Experts of a small language model: 71.4M parameters, 64 experts in each of 14 layers.
Below are experts of layer 9 (counted from 0) of a mixture-of-experts language model. Rows are named router (the router's row for the expert), gate (a neuron's input weights, with its number), up (a neuron's input weights, with its number) and show model dimensions 0-255. Each number is 128 + 24 x the weight over its row's rms, rounded and kept within 0 to 255. Numbers have three digits each.
After each expert's rows: a language model's description of what the expert responds to. This comes from a sample of Wikipedia text that the model never trained on.

# expert 47
router:121129149134093088134134123153125087117100152116141135148148094082074127143138104070114106163108093127113133138122131141131095146130136122175169099099112129124126120127076098098124121146127140125115076119145110117158128109145115079137159121117126111148096107094102142111172130151130122092141141151155100162207115098112128163146117137125148156145155107107124121127101133128132103104126111138134093185165152122102132125127143142133143140124116137088153100113117149110161096122141149117109129133109147181113141131169163182157154134141142157119141084129164131077116082091089121143140134152129122076150155155115093146101117118105117064127113131125136135140104113101147098103144138116114143157130114122126139152107108178126103137094117106143145119139185145121061175120127117
gate0:106101198140152121143110145151144120133101099103079132085177134107123146120114131116172131126178135132115120137094129121122138115161118148135112175090082148103111118163119172126128113077144177084144138139144100139155154134134119103157140130120160119079120064113150135159165155164134102112129140134124124136130145121132113139123130104097079103115128106084120148113107107101078064138176144142066133089127110129129113103128090156119173138131098106157130109078120108147167174151125160102144122105119112112097157114138143136124153135131125142140122103178132062155137147118115134132106137116126122106135118110117089144117128161113137118154145161118108139153123149098125192123099124154131114119190116117106133125124156155121123145128128120138161105123113124115097138121088147
up0:125169079109136113153110122134153135119146137126136100158110109129140097120147118099110089137097155084122146139155117157143168139131151120137145092127173104160140114131112090133136168151128084177098152152094151101107111126172123143105111155091142136120138165141099116122083122088120119110133125114153132085125131119153134132134141099152152123162120150190116128148148127128156179124119103130164125138132114127125152165114121104116105131109185122127106105167151117116122076087118092147147110122143146151089111144155139109152107131126134147116127171112139130118141139144112158093159123154150172186112117134126187117139119095195141177134126102160156097087113118131140109190173127127141131157101106137118079148115105107153104097122121163076120139126149156134145110115155102
gate1:075119113176146139102157128120074101143144137133124137129123131167138101116136142124119130120158113118115131120167122134177113157090095102101120169127098174127113142139141121146162124124101141137185125125124139156150126098113151142130109147097141159152121104123120158150129115194124116125114123118146126116143098116100153143154110122141143110101124167093161129176113128170122130120145065108111118122154129058131112112121076133151089162118102099136121136127160130167109135093156138140153120145135164116163123139152128101137108097144139157080097149124172120133178170156135146156134150146108136184121106116113099121125164132107117156120097122171118117122139062132114106127104099093157105118142154119134137097128117147130108138127157081133087143170165152115091133119107193
up1:146131136143168138112109110133162129181133113139143118130159113112104153151131114116141131144090116061139141101084128141130140143098125133098114165140142148105128158149130123138132151102137174122134108110116081154130097148115075100125108132146128103132182135121097103112126134076121109160133128131099103132136145130108177172139176137119135124140125182146094093137152152167106155105125113095150139137124120120140130108126146115116121092151108159135164186125116146095102106120112132083153054126133108146097109165106089093108097147096147116120100140112089084130154088133126111118147123143178124146165195117143106144144099123115106140077140116115121129128141084132130134166165118136157158133163126128144110176138123122118153111132138135101098129067157115128109160096106103
gate2:084160166105091122148149177151107162126111142132157102124144143132118131157138134135126124118143104115118133075144108143109170176115131079115150141108122146098135131108075081157176147150136113123140097124122136100139109116146108099110133105150129070152174156172161124129122104184113137152127130134140096151169115155123166185147115137151111133119150121110132121110123083144128129164123135161111095142100137095160143151115157103069086123139125113128116135104083136120142083157126100153130107128141136156130170137107142174194143102130095163117113130120134139092143112133100114087182114124131109123126145117116112131160123156112146095102144151140114128136117069122128161131149111110165133124121110128131104156158114145118132079106109135091157124082149127101096113171119147
up2:079087086126177147117131127116094132136138092157115096138145104141102129121095142144092126139129129157137126167125152133111108141089099131132118120167124149123087120135116196090115119087145114131127121170088119124132115131094142112170136121158104123160141104121129169112113150119137131132105148144144152121135147123111109147089148114121111116117149168082149105138124129104091114153121107090141110100091181143123116063114132098127152148138110159135124084118122076136106132127111127155165114137154143092117078096142106113099099159127148112101115095131155163147114135127150144162155149157147100098120128158169099117070075135113148139136148161186113118089119149112110145106100129118170071110122142100171107104123127113161139111144122122134165102106130164103136100124091136
gate3:134148149112111137080134107130116165131108085117142109096163133106129132138104103086106135116137133074116133155076123124115122113140120123159119152131173122160121122161103097130137097099147168094105118115120165152128109152116122111122098099138135147093127089103122155140132110114088101097128100182145112147111103142126149106175081157114103107103163139147171139134149117133107114115055147137121122135118154064174150098150123119138097123162134119128107137114133135154111163122138113107137063117114070151098118124144149127119140108132166148110124140154112111117096119128109165072130149109133168098115174180124123101135121101113129116121128189120148114127151126171137178120144132101129144160082151113100100157130122139128092130113107131149142144085131112130078152136161099
up3:079106124130142126178119134132112099162144135124090134144067141143106127115158125174133150157130125139109132123132132140133131123116116108116137143155113159127156149101146148134138152151127106136152156118138113095138121128172133119120143166126154153184090189102144105131134144122143126173115115073134152150131119102085122156067168131094137105138075110097116125130110142134134129140198111160118166108146123157081147131110110127112150140153139081144093132154111103116146085121177122151137189155144136162123138146097147095129124115114093093165108130163154115131160122103121118174123106137141102140147099083174112147083070131170142132111122073159143105120115138107137135114126120147156106112150094107142120085134147106134128136118142132083116110138125147135168105094114133
It responds to: Prepositions and auxiliaries. Prepositions and auxiliary verbs after a verb or noun, such as to, in, from, were, would, been, and past participles like taken.

# expert 46
router:181112099089144111144147150093152127144110142159102149140109094132100177115150136120140145100099084140149114117183126152124161119156139132110133165137117086137105130121131149145147113137131101153134101158117120143151093199143142110142194162125137133153157124123167132102163143128128111124156154111080176118117122159132119099126176129128098167103100110152125109156155091095139120159123104137128099162120095131153132138108159123109119160153108151137123162079150120147144159140118104133103078123145112141163139067114115096135123149127131103162103118099166102141132137144138129121166124102146108137105109093101141135145150103180116139137155143154093146128139088125108144149109121115118124129159149164115108200106118096167103111142146150119096128153103092099137161141142165
gate0:145108088133160147148172082147093118114112116132133128109141083149168162089154110142145155184128128139179141139144149135158098152163101145081161131122111114176107152137162128126145154109099112144115124118143165118137089125107147108102129166125152167124140138100099110130148147147109142112117134104133167144132145144140149096094169119161116150118117152116158090156123113122135121109158078121081110141129106097166130152118154154122155139147126109148091117103133094127138098131149077130122101111099118136143099103129155088218081114106150169155126166165180106116125125154124152128160128102102180141138138102112131100133111140121101119135155164154137094071127115119154123119117139102147112147107131130106134122119156113146108094087122102126114097105176111140136118116137117
up0:217132106085125133092168131109122136149194091143106148142123092122150135131130102164098169138121108119116113116131130128137136120133099155137095111119143128140126155129158085153148116128115118081133148111120100131151124153118145131122089142169137098101115128154129108099137165132105144102149107146090140120175131194118120090099105119134144129133144116134136123148107094139124124097128104151116148125143131151143099095126139108090137154134108103136119090082160134130142143101155090100108137111113077153182087119124126086117105113129127085116110102121114120109117115155140166101151117090176066132127129097131152144112153110101171128139162119088121150103176090124132168138115160152146144096113142156126145146134076118139090148122165106112163133084148144167152152129124151
gate1:132129153100123078117107145168114110132111119111122103106115115145130114121122133102128154113143098137140113131128124117161193073126149125123148138141170120154136127112142106140139135143128118140147143115119103145095100126134114115129147141125154127146132132073119161118111139130097113115115161172139131162144163126076151164152200144184086113152116099171164103161124139152085175157146104151172078143140078108136126106145176104130154124171129099101126150115145122127081137140146151149087065082147100131119097130153152099118106146125140131126105128155107133136099171135142119146134114106075129162137141106106124143146107154144081139124093062121141133141177144128119155113124127162133125119153149146116121151144135100171106141142107147076087103104107156139122135117148149
up1:115155146139124083107141087120129171120141110146154122139131123136129150142112120116110110122166072123153087140121069124098106137106107123139088111154128167092168147158082121088103126163169146137163108125155145152129147157130134105145068091115112125110139144097141106087095116128084144106092131147087135123112148161102114152139144143119108125114137130139097093190098134136124117092135107115162135094122087124145159115154119080129165108158100067130150129100164093126161105162103121150098119116132114155116092127143159129088156140087122132130110117096079155149128144157119130127124160114131178103108130132143095147158135160126148125104095155091140127161134128154099118125125146147136163126134132108102094121095097154126130102138124179138147108095127127146143170134136174
gate2:185109113159130147138133169168084094088098106163143108098158149129150159132144149114135200121123082141145182135123088150111155133132119177104104117067140147133127111143124149113184127097188106150153164144144098122100100157133160095149141175146136108135098126113127136109101121110153183124133132119136163146137118135102136116132158156097133127125127133157109136161128097122139137144098114127121111133134128121146141117098157119132165135097100168150130134127136149120110094116131108158118139084130118166097145070110156139117133107125157134115125141122136106127122120144127121129137149095111132073159117111120124128122195125153120127107099113122131159067160103137068139155122139120115115081154161098125118140124120143207138135120120146147161100133134141114128102137134168
up2:088121151097126136110083136157164123122148147160147125144128140089103146128117126117106085121137113120107120163119171089119139097137092117153155135167118124097105138129149141106157081138107150123074120175097151110099099115070111135122086108149117112107125162129114107171139110125138105141133138108161103144105164075126109104152120113154092101107139128120126129100160111122108114114143153133128146143085084110098133139147084118113149113129126116111131079108098103135143125167129131156093149165154100112123101157140117107141113176160127142130114123161120132135134126114123135136104145140125164126092137128111103128165119134094117162127121153128132118144062162111130140122128143206154146169106128192160158156136105129092116078137147097156150184152121100134093090112144091
gate3:132103113137127101126114081139090116117136144145118139115132106139155139135113136134075142195113118165122126124169126106115168131080143115150174138110144127123091171148130126131128109124093124116160076144159161184137137080123142136128120124145129078127101123134168133166120075105155149132111090103135129145138127075116112143123131132113094145121148049142095125117112135104120131147143127099158144065133078129177120146114147103123143122148108161109111101108139152127092137109109089107133124139130123116130146121134089138136140114145079106118101135107111139108065109119100141128128157115131137181175100128100114141106156132143146106160140154100192131122119168154161130139149093163112122117147147112112141152131161122122153138121087136184137134099115111103098139166157159
up3:155099110119134117103129111120131133155129088149142136104106144118131139180105134122168105127130157105140123113119134131112128105127139119140107129107122161124137157086146098085162128134101132099142148166154116084156148081133134147057140141132133155138136128118137160125106157095107145134140119128134121084174108195140127126154100135118131103118096171173149116136109143067106146104104137109136160171080145160134108081065106168138101096108118110135123130162126149131116150147157146145120107138095117126151097094147097135109120100130118122162178130168109130105139105146140160168104078146157091109125121098099120083112132124136156131142091130111093135122177189103130123126080101101173087123123108121124155127131100136125134152127148107089143148086096141130117122142150108
It responds to: Verbs and their prepositions. Verbs, -ing and -ed endings and following prepositions in narrative prose, such as produce, organizing, perform, worked, with, of.

# expert 26
router:153135143106136100165134129151124111155092129149112148129116089140121101131090153128131115093124098100119121147173127173120128128160164128105129150145147085115120140151129117117176133124121096140101119120096151122107142160150140129169126141094134123118148076115089117140107115102165129115137172124130133145134142113112156143130161125134120095140126110136103145146142129104126136166174097091126122170140108136181143087101122111093140143135142154137122105130159121097128120123146145149118132121106089140139148092169146121083181074123156100089094143171151103154155123138159103135132163157141159175143144098074132154193136206124156128119099107142108081104129132122087169186117113108135130129121114147127131113129069118109101105137115107090108138159150147122123116091092128
gate0:145119132160104151133136104101113115166126128081133182142129138108148137100117138120182133093120121106161126110164094079122128145129172115103139129128130144148082130152108107106115126156115128128109125114128174144131144158169105108101163158143149137080146106156085088126113125097113123105099073123140119169145136177128155145070115113110096159146116119140104098141135158147131139128119120154138098161145112109171127117142177173172129135131104148119122118116139107132115154187121084170102135143090124153096146128132204127116158089098112154134137143134099150115146134087156084136146138165123165111130143127113104085149145167165132096160130124146144115112120131124148102112126121118101145114083139143120171135154135100148148157092105108118144094172104139094125107136117117
up0:115107143112146142134142162111136080101116082132111089107151146123159116154103122096106133145070134146129132131154120097154158136117129137136104152095143111129134116121142079109160138152136164104159129093143119133124082163133142149106136145153114118135147139159150129133156107153128144143131146162120112152125143157090139116121108146100123120119097133160149152123159129131115172175173126101097096152116089115118130112070127114139138129101093151088118102116101126182117073102110178197139127116085139159108138124125144114130116144147116143125101116154122094159129164168140152146150079150103130153094119134123118141137126122125132149132090143131105172114141101117090178180151105111101148117136079129120144159148117108194131130130120069139153157098161154096164120138100153
gate1:140104100144123117091139115120147148092120092115203146154170157121100142158120147073157142130087117099127130108144136136122151131153125135148171088171128143075152120086092122099095170141135115131080104128156154133117185140089120149094133119156132127132094105124156164154107139142159154105102112096138121125136124112120141174156142137172169082128131080143132140112150148139091153114113116117152144121170113137159125131128155102130130141092114116121104153131133155146197064122129131149164126141174138141131137138160141127125151132111127167124087126130122139123125164117143173151125108114125128131113114115131121149118131126091106148113096164115113149116151099145117141115124113117111094102168131155097158133143134150105136201167148099143154153127094077112115127153159114
up1:169120120129139115069102126136121137130176155131110121126116116149185148118127155129106170142125091180132128121127107098129122108104110121145124151141113100144113109172146102164078113134097113132158160140168125148132079114142130097129137138147082098137134118107102099134130126141149109145141134128106148128075131119119138058120106118133129178120089138080121155118146157157128090169122126157121152099102137108112141124133121152149124092148111120097137137136133110170069151153107112101154124120133133109126138132106123162181101161133108140128141188120128129135155125082148129125115128155107122145147108159117112079104149136125136101106102134127105137108075111136132088090107147140132144157124119122138162167131119079135109103107087168151038115137154152107139121159077115
gate2:125134131122109136155103140124107148140137144095141146150119141146136129145091083105167158104153088096148158129168109163154138117117108134123144135162133137108105126101132159118122147141161162150134099153134112165112132135142143114153183099111154076119142147086146153119119109139131169154146165087082130122133163095152164126165150144139099113121116132176100110141133144117124152099115104094129105164121120081110151116113156171128128146147170119117112148150117124108106145157098087144113132144140164126145097126153106090148115117105121147188125086167135109131129146081134104124136094152160150150146132136176082147169160107100124148127121156103116143141122137154088146153156168171148145127120133131083114126160159120156088115127093134161128120162124166080055120123131105
up2:157138133135118151140111107130127166107127150179163158127131139185168167134146116139120128125133127147119126103106076105155120103146160126109137086161124128128105127098132143095088128130138108120171094143135170124109088133124096146127154099090133135162158126123110123139114187128084122135104103114168125139112137139139132119118128122171111139166131142154160121128111113140150094122132083161150147130164112147104099104117093066159124162137113156169091140167128118113113156145124115147117114108125113170106144116141098085149142158143124147110096071146081169114110123177166114075130109169088133181106105158110152135123104072129128143130139153089151135154116126155122122131166157109098107138111112147153095113117104111121154162133117181150131102141115141146131148143111163
gate3:136148151128116133128142133130127124135155131106104136134110105172191105125143139122154120140082137129163129126158088142117161109121119116105115108148121153083101139120158168090143183115121132158111134099137164119144130170109186132126148141110116145139098147146137145146098085107082152112149125152121091132099155105139154107108102107210135149110150131125131133134127110135134111125153154118149124132140101099146096119127132138109135144174160129109148105094115116108115138119144089140126117147117149116130151111084105137143147092126185104160120088137136145147096152146119133131099078093096138142106153073129179145110152093107094118179114111110121130127174103069095158062144127144146091098150136138100128128123114112133122133094094133174100145073124142117095128140096146
up3:155165105123133115137149111140105156153111076120102116153178115132103142125119132154086095139112145145110130175155142147150116119117139127104117147099096125157122141123152151141142091141139149104103119109106120115099108096102143105142117074141142161119112145118119108101175102152143108138134095123110083144120100157108087118146117144125110137084110106077158119114133142081160143108104122149097110114117125163152174141157145131112098145127149077155119100130151176115144126109123109155137144099118123120102119143142121124153144161120183131154184123145149122152172073131170104079130152138113075164139148155149087106174069108124134117133153148135087117122128155166174151153131128122124142123096126123137138127155119160124154130146179100142139130162102116139169150091174130
It responds to: Verbs and clause links. Verbs, auxiliaries and relative or complement words inside clauses, such as have, would, had, that, which, they, praised, granted.

# expert 5
router:091122134122122100124121133098081153138144176106132129108152106148111144146122075149132124144148129094114141119195127114168127142114144106132142116130143130079167160138140178156157119147151106162128128157088146088094124156132150140090075127135158136100138124119162142136143163094143096126125111134086104136072113111135081081156130134087156120172196133116147128162131096132154139123133155117134131186164150130131168062139134116123111098103123136146114152127120143130120110156121143169150148135107137123123154159091135158145107160116097108152128167114154128096147175101108148136150132124132147084099062135099122145104102127113137105145084114123133106127114115129092117117095162100124119112100138131124121124105144113132177143137132124119089154112138101132143148124091083
gate0:114129142132113106143121117128104154152134172111122119096124093116119128120130107125131139159134121115119183185139165116149101120121157136108126110142145126134151128115134149101094089185176148131142129117116149138109142147151151143133111151137167137146136128100076146152153136152124114109114136093118143153115152099123136160105181120124125139133087115109129131134092169084162167140182204141124152149150081122095152106116142180123082102125158116143110160126143104146095133100145168155104134144137166122130115122093184119166073149147139111141106161105142157153151158109193110125149121101120174123117134122138156131123092130128106129106112148182095068175170131104118126123103112122145142108151117128112174117090140137098114136129082120124132101107129130127125087133138122
up0:129097144159117164121135165111153111099140101155136112151153115116131133131102130128109132145083123150150106092115110160142099167140120146117158119142165121129127115078132120125155167102105122102127121130146126146150094142120117097124132108116129113101145170154153110111109160103109121170144120168124126126204105140145150098145100121126129116158159110165137123123164092136077092114074088100131109126091157144111059140135141092122178146184113100126120103150092132136137105146151117099127134137097092145147133141147105139115201104116135127098109115159147099072136070164079127139127100116136102172142135107113120122102171122161092126164140125092151166113121117138114129133173142138082122123132112150168142141176114123129112135124156143156131120138135150114137165136096135
gate1:117116158126150130115166139134115137091129150150162106139095152090171157132139140175116104102123114103137150127095114143169148126141124099121132147116146087080129102128110089135140129136138131132086154096122122158127148095137181138078086171124136137091152116101083143135130106105143058168131121110110165134138128140126132149110101133116129114145111108131166140114128072153118155137119129092136147110123155141121144100107121120144145102161158123094121107165115108182110116122166122174144138116133101098172087138124164125098155149152109165129088126106127119126154118097155143116148094118152137131136178097148103134154114112132189105084128146155145121101096167147087132142112139129093095115105125100144128108098131095125112182102090113117157114124174115169137163103142106
up1:101141177158173127144097097122115116135138151168160116137161122128134132104125147170133133120163128131155174122146125112147106112145132136163168146169175076100105141153139116127137138126143095140136150139101157105121137099152177108085093101107115148141129136087104147114151099145140122115114110116101180135119131124147094147107116146140127072116160104132108135114131089162163115146102177155135142105133141109142176100129113119129132123129147135141157132178154135174103127107122127146109116150086113151127084133123162096146124160111143143155137155114141134148125150077092113103147130166152156132172130110132104158148132109158168161142111113141137100132109131136106136096123149128099139114101112111130196145074132129095090142121102087078188094150172130161118125128100105
gate2:129117139136133112107130122151122100119124127124103131110090144083153142190101128128113141144148076160134129131117079139157109127146143092108144108122116129127163133067133145092147100151130103164123106161144127155141139129141128171130124156084156146100144150133124116154095125104107139090118098156146099133119140145115158096089085141103156120164149115146128077171155118118129138134149120167115142144089169087104184156140140144128169120144136101139157137120121109127115083119181110169144132126160157105120143131142129101143113144138133130132139095152110115116129178124092128150140133146106154067154072105112134145146126108106148130147100160160146126101139144158080141151135098133156126128125137134117103105113199104119134132093100167077068136145172109164115151137116133
up2:133143112146110126115143115166130102099121180129126138122147118090159173139059104121072150129161125137108128158147142179166111083126148117136180096154135126134151084097145162148151092126112157162120114148110095143143147154126156153127152133161161115100131124109103141155109117090138121156128104175128135095146158118121132137095150153095141111140116092094126109132096119122108125106118104134077126163124153115144204096139134157162114143085158104151139101132134140077088141128147132143124087132149168137125114145123077144171087146148118188099149136088132115150157137144156117153147134159115175119114123119160145134134144083119113104137106176103134110120156163129106120143125109124155120129168128154130104152133112122143157139114118157113094130158127101172126127112111127
gate3:135114147104139123139107122143121138155167082114134129168146113115120155180124104145157151122164152180173153109117103118143134150145139148132156119129145151141126151098165128140144118158157080135138149123106125134153148121132108139109116135116110134135134181104164148183099128162152126155129140139099136106187142157112117099147119161147127135150139125148131117164122116154125184138132130166132155134088159094118162110134121120159120152120132136133128115115095112123082161134153125170155112089139095136113085111122094112111070130145161128136161101146142123115156162111139123166116146132120203092100059128108102126126143105173185133147113135144121075092132119144154133129137085124154141149189118111088125143074099140126164123117121164112129146130130102091134095129147119
up3:110112138070127142163118141127103099105127048119124139136169163132107173143104126124109136161106103154155163125161134120125140168141154095166144091159125129108106082125150120148150094120158105130148164150095086168158137145161143122119091141142108124108118136111171073157143150133121155117159146121108085135151156103103116118118164140148123110127116102117120121144114134134126148124154105157153111120120139088150153094130144136140133141096119145168129104136115100137111112166152117148120095067139166107129119141127102134126090098139115110092134113081137098107115176114145168153148093117148158138158095107158135122126137148125158127138104149162129081073096133132122146117118122110168143124177113139127125129114148143089167165163143125082120163134082106083097114143147120
It responds to: Opening brackets and quotes. Opening parentheses, quotation marks, brackets and slashes, plus the token right after them, and bytes of Chinese, Thai, Arabic or Greek characters.

# expert 42
router:103141123127121103113128181115153071127133088106119110082132124110156075108112140129132140100090127134131116149105151148120163131111150136128190112111114171146113082104148107163116123074132146147142114087166143148137145149127165146154130133146151147099099169120050113141158126150119122164182122150150136126127122175161121123171168147111123169123170117121121158132109077092113148111118118103063122074110107136147093144115087177128104091098092149123106115124116131118110084120134140157120129076115125081149121096146140092143139146086135099114167124127136166098131148108120116166118121120112134138129105094107125118106143092150134100126141141104138133150075181088138150128117112158120144109119126130142140151113104142131142107147097135136120134114127143105124132124139130
gate0:179148119137120072104132141122168120138160142152085110129146104110122139165131145107126127133146198144132068100141110099135161143164162163153094109149160128109113110105132108126144154099112131161161172094129120156147155138128165151146152101133110139103114107168094134138096108077130125160112133146129097154146118148120168099126172154137138104113135176110151100106132143103137133171073134107137121095122093109131138133096127142167168115087076118115107132134144158161116139114135104138134138109161138093133107115138140108153155131125130130145150163149121155119096136131123095142086146073113132109163130123120121169129124100140118096161126111144140155149125132146129162112162180186105123134123128121129171151129118169144087116164157106134155116123123175149103080112116118
up0:181132120121123088120151147148157126119177140181074136121131116114119133128160135111144136107129185189134079124095137080094160144123155160128137104108169150113136116092114126124155146136095172172120176073130124157149166141136142131141166082140106149124120094141090156124127100086140142156125106137126110151138106145112119100132188176149147121126136157126152128126096101132143151148093107109150118109127127112120137138141105124148158113089104128121097126106123146151119126143106107131146159142170125112095106128145141098158142140099109105144181161133129145130125134130112102117090144094138123142123116104134118173096159099137112099137128125116121119143105138121145151113154217151100100115077121107146175125117099151147095118135170139147112109117146163158092126106111151
gate1:150143085170131170112131127106084119108130114157141073116148176111135155104129139097131109104125169123108107134102116126111132146125144149129166135096114133129192120136104109158130131122135127115125147087136158135110140127147147120142129144149105098140098151162108083145142136135149107102124120096150098116175077118137092168151103106117098100107139149085144120102124104139139109168135105104096146137106117148125114122105148143143147180118133158194125117162113161146131130190173124149107155113147128146127119128149108117134129176141089167116133120088128151174163158157137120121143162083111141160120168101114115087125115139130079158088119117135135119168105150124097166108172130181140151130110123127167087125144137150136101122144151112158097118146182100120142135161125155
up1:132132145090101102157089120144131163136116131104127158132125089132133115125106097155115130145125100136140140132173148126155116131112101111107095126144173126116127078127131141101115136106113119148125131151129104136145136134111111135117125115092156160139166105096144130108106108136138173170147132126094151146094159129146195078102143145146126172108111097166111114147129133113130136070128136117128127146142156116114144147113128124130132086134110120079151108087156094110154124025070138133118112137137145136135145106120113138112091106114143106122125139154153074111098067116127166141115095200144128118155135148144164149143140121116172094117138136139144116099134078134158095135066090128112122110117139149105121128124150102101129099134100155096179113109112161143105107095134121
gate2:133098108108146136127160124091108171134138146134127134116125087131138165149137114148142135106115127196125096127116133099117134126126114097175135138130099104169128082150120115129129118093108115148108111104154107133130124091115176143137098089148139079146104170086077115143103123092136151137130136123169144128125087147206121111083100118136104138183111126153148107160088127112149102150135188091199146142145145167146122157113091142138136108136102098086134144106143131100146130098120152141093170123121114102169094100130105100127138117150129155141087114123100143118160101141149123139127154131103105133089153109113098144130135164136110117145121151148143177133125125087150142089143134122137080082150128149135121115116131147132149079125098127119130156144112128101119074128155128
up2:090120164131106101128115157144144080063129148113143142128120142119129108133143149142110112135139109051152177138130152178148102133118125178131102085131178106118095154076179143128135128099105149136153109127135134144136140149123105138143143118102159139099121120144156139082167117107127126142124133111101100147129162109057116119120175104156134141116130113135117145094090115131087132130133114164085095119085156128101128094128161091138125103136150147151116113152128116117105163083155120118162064090102158122123142126114151149118154133123133080098153124131163140133092152111138124146135125135141148126143112105090134114138127117145181136135141142162142075119119102155124140142146143126094153137104141102137142156153137086134138192167115159134133125132129112142114176076128129
gate3:149133124175085129085124148140087122133102136119178114160119074117148119142136109119079116132107144112156089121123101148114190176151169126106088138100125158103118142117135127151108153096120135107140116147125136099121090133135123129145161177143125101111124127124119124166164134113176134107153113136089143145149124111129151159138115111132116138115124137108098134138120169138116116157129109125129119134142102078154174142118111178079073124118144125119156133145157154181126094125146140140132138140143108090068118113140109133156159111117096124126124095091163118152131149143134077132111097127119103096141123127156152132126157140142149106182127148133109168137130106133177145081184134120164109140154162109142124142121155142151095106103156099136133127112121066163143066138152102
up3:082114120173099146119147131153127109108092172105176118153128132093159142098119109071077104131090138102177126125099095139150175130154163159109117101095102119144103150140151135188115167095133156153124095158162146145159118126114106144149143132108130111117140127105097151124188122109152140120171096188144126132105155122129111132147096099117125125133125122114092166143136151164129162125140113123142131124122126088160154125170091167108077113107137153123103157111153138191138088138141140157165083112129100084124131089123135148153154142102103115133155093105155140127139150161146072127128119138121133141129109117141157140124134136134162141172133125108131169109135137114134136109129104082141078150104136149124111137110143152123132140111124123119132157097112080152152127145135106
It responds to: Foreign word syllables. Middle syllable pieces inside non-English place, personal and taxon names, such as Bag-umb-ayan, Dagur-ag-u, D-urr-ës.

# expert 54
router:128145129128084155109133178158097145120120141132118110146138101141146111140142126124127142079073113098161137126104081086099166118179145111113102137112136128106115138142156117113127120090141122143095145165181135172149109127130111167112131088135140121106113103140106145116138116134111113174105146117168159148102105150117114113131123120146114133119127140071162136139097071130121146158117109075091096112150157115174150124160101124142139139133112098147114114131148154165130119099156159175120137117173084144112132132136160114108132176129077138129136133130084165108123081157116102142134077124106117127168138090095162134125093124101086100098142093107156129145143104153125140125136133157152076156142125125111163124118111106126121102113146161146106124101102098098153115146175087
gate0:144144070108139178141131167148132162112130161123126111117127149120122125119118122127153104138135148135155137147119121165074133132105100091101122121136141140154110121127119140124153106127136129142106147186143108111141149145156101100120129140128130125145130140128108101128087121100122092122116148095135111121114106081132091133137123134085115105147093151114168148131067149118108113114130123151085114113121105151176113146137102092119131089140085129158145107145180182106118162157139137141117159119120133148153150154125137165156125114106123104099173144077156093105071164127173134153147127130135115112104158156120112099150097131157138103084132097104135136107148112090067159162145125110155106183122116141143158134108135147127121138168180146119110143143142153121165158146044142
up0:107132196156125110089118089116137076117119130156110149130126097131140132156137158111098119133070109126105139098127132118134140150134167161172108109154144118096143120159140131126153128118123129123184095079112174146138128153097123165113120121128117141119122088127161142118148123138139156129117103145112131159118165165128157142136140129170155126118140109133103104128161083138120152160096119095163135164149192092122138114135191160106096155113149129101080150127095093148147091136115139099139092088117139132107124085123105108135121150145122147152111122173122166143147094130103126139098116101129105097145118134121160135135138124096096139161147170137114137143137144148198082129116153121108139105144131118134123135149109126095119086140080128124116089144085132092120099110192119
gate1:139151103143103165130115113112123125139162142150148112137153106108174120115147107107139122096172174180145131142176130112123165160159119136130144130080114148118138172149091118136132152080125118115146083104161118148147106116148121137082111170112130117110129154135134087130118135177156132171164132120121128087139113157169140115131082102128127156144125144122142099132183094146090127107129143096143152133116110124141105115093097153161121134142112197131127155128119125089107157169156125140159090113115122144119144128099114096118106143134076104126144143164139180152126103146113144125165141134102151173115135094094154133119155122122152112125149098110108129120118167101141111150133136155199127097105109125097169108084103132167125104155134098112137122131163152165171112140110110
up1:087126148121125129129100125163115116117102088118103124163170147158123136109109124118119138161043121113138161135137136114132093135125113125165132144149116098157126068102138100096142119162131121150140152142101098113093131153135131075163157113149101116192112131113097146131113133124132134096055118139118107159112155138079095131092165129138105101103150136146119137144116153124134124149137161134112104107132152121134133148133114111111145141108144076141107109120119111149130129095112142124085133166125145111125104171158135153150153145125157100150149126123131059096131122134138114106076111102137132106149100122166115170142083119174057149150105142109123128167120121149114134144133110134098109126117140087120127109155149129072144163085117132142116156108117108079126147096171095
gate2:121123099131147111140109122123117088129131140154120127147112149112090110121142123126121163127107174155108132112143128108107106172107128077155091087113143083088167171128154118103096184124198124128132082137099090131168174148153098112107151086130086144136159115135099089152143120102123158152142127112133148153118135114130131147136080115127122138152107127120142181114107121135154133170075138110138115117100108142123081120162219138145092120120142117105168146124071160153176130144092174093134106135121126094132126148092153163165119109113115151103142123114157134107100090091143134116167132119155125135130133157153134147139121134095160134110127143120123143136111128112135157110128111102138114094104128167150107128095110156116098103131129145146097088117138126102128157135150114
up2:138109163121077180126099130146109090117112141150141147139115131109111125143130112149142114137122150151109125111117153093124129157143132154097124162146132092112102102151133105116162094148103132139126151126130163123143080132129155139143129110094172068087092070076117152116102118171132138118113112138144089104121143160146153156163119139132094128083137154088140096113117106127129093140138171111117129124161122085157123097127133127112165113167092136169115131103169147116139132108125132123123114140136125175144160101132117091189120134136136116158083176099121110115127144096137096163105160138111094095118155106096127139101159107118104157137109083132142150180179150159156174155141124129142158145141131113168121148122135127128126144093136157165161141093131118088104142109124085
gate3:104148086129099182098126100119128128144156116120134124149139135103110100139109108137113145161083125124135155181147115115138157144121134070108148100111109105174098114154165149166140160147149133150083096125112104136163145131083145140132130098139156130148121105104162112117121107177167178161145130113141130159181126146147123107088116127135180087120141106145125164097136152154134121142119097083090143110131140076128107128107104122136110118116118093092150145097103109159128105117093123077154089130148115135142123108120116066154114113144136147127134184147166169118158125097130098121128156145129149172140118106129140107099099109086141109152167094085127139106147103129124098128134131158112043112087125120127131132125107132128106134127156136107145117125142115146142155135159114
up3:121115158132163091131130115140110100118122132140114116100144146140124152080125131090137109095167131166072107096112135119113089114138147165140130120145161138085156142093078119103112117139109117089143177130146142138109118135172147114141133179118108098137157123152114143127116151095098109097121132120125126073087123119103146132171141130094099147127115136126113058148129128102119154121140177156142129150096123167142138116157181144090164104130155163137129110137132139090133137148164110172123178127125168137116155136140115184100139156117139104136110120119099092162101140158136151126115113121101100080111123128152139156127146129145119156108115159152145112127093165134122155139112128079130201122159134133128130114131158123132163155111100120200134143133106158131107114104091165
It responds to: Foreign name pieces, accents. Letter pieces and accented characters inside foreign personal and place names, such as Fukuoka, Wozniacki, Kovács, ø, ñ, ü.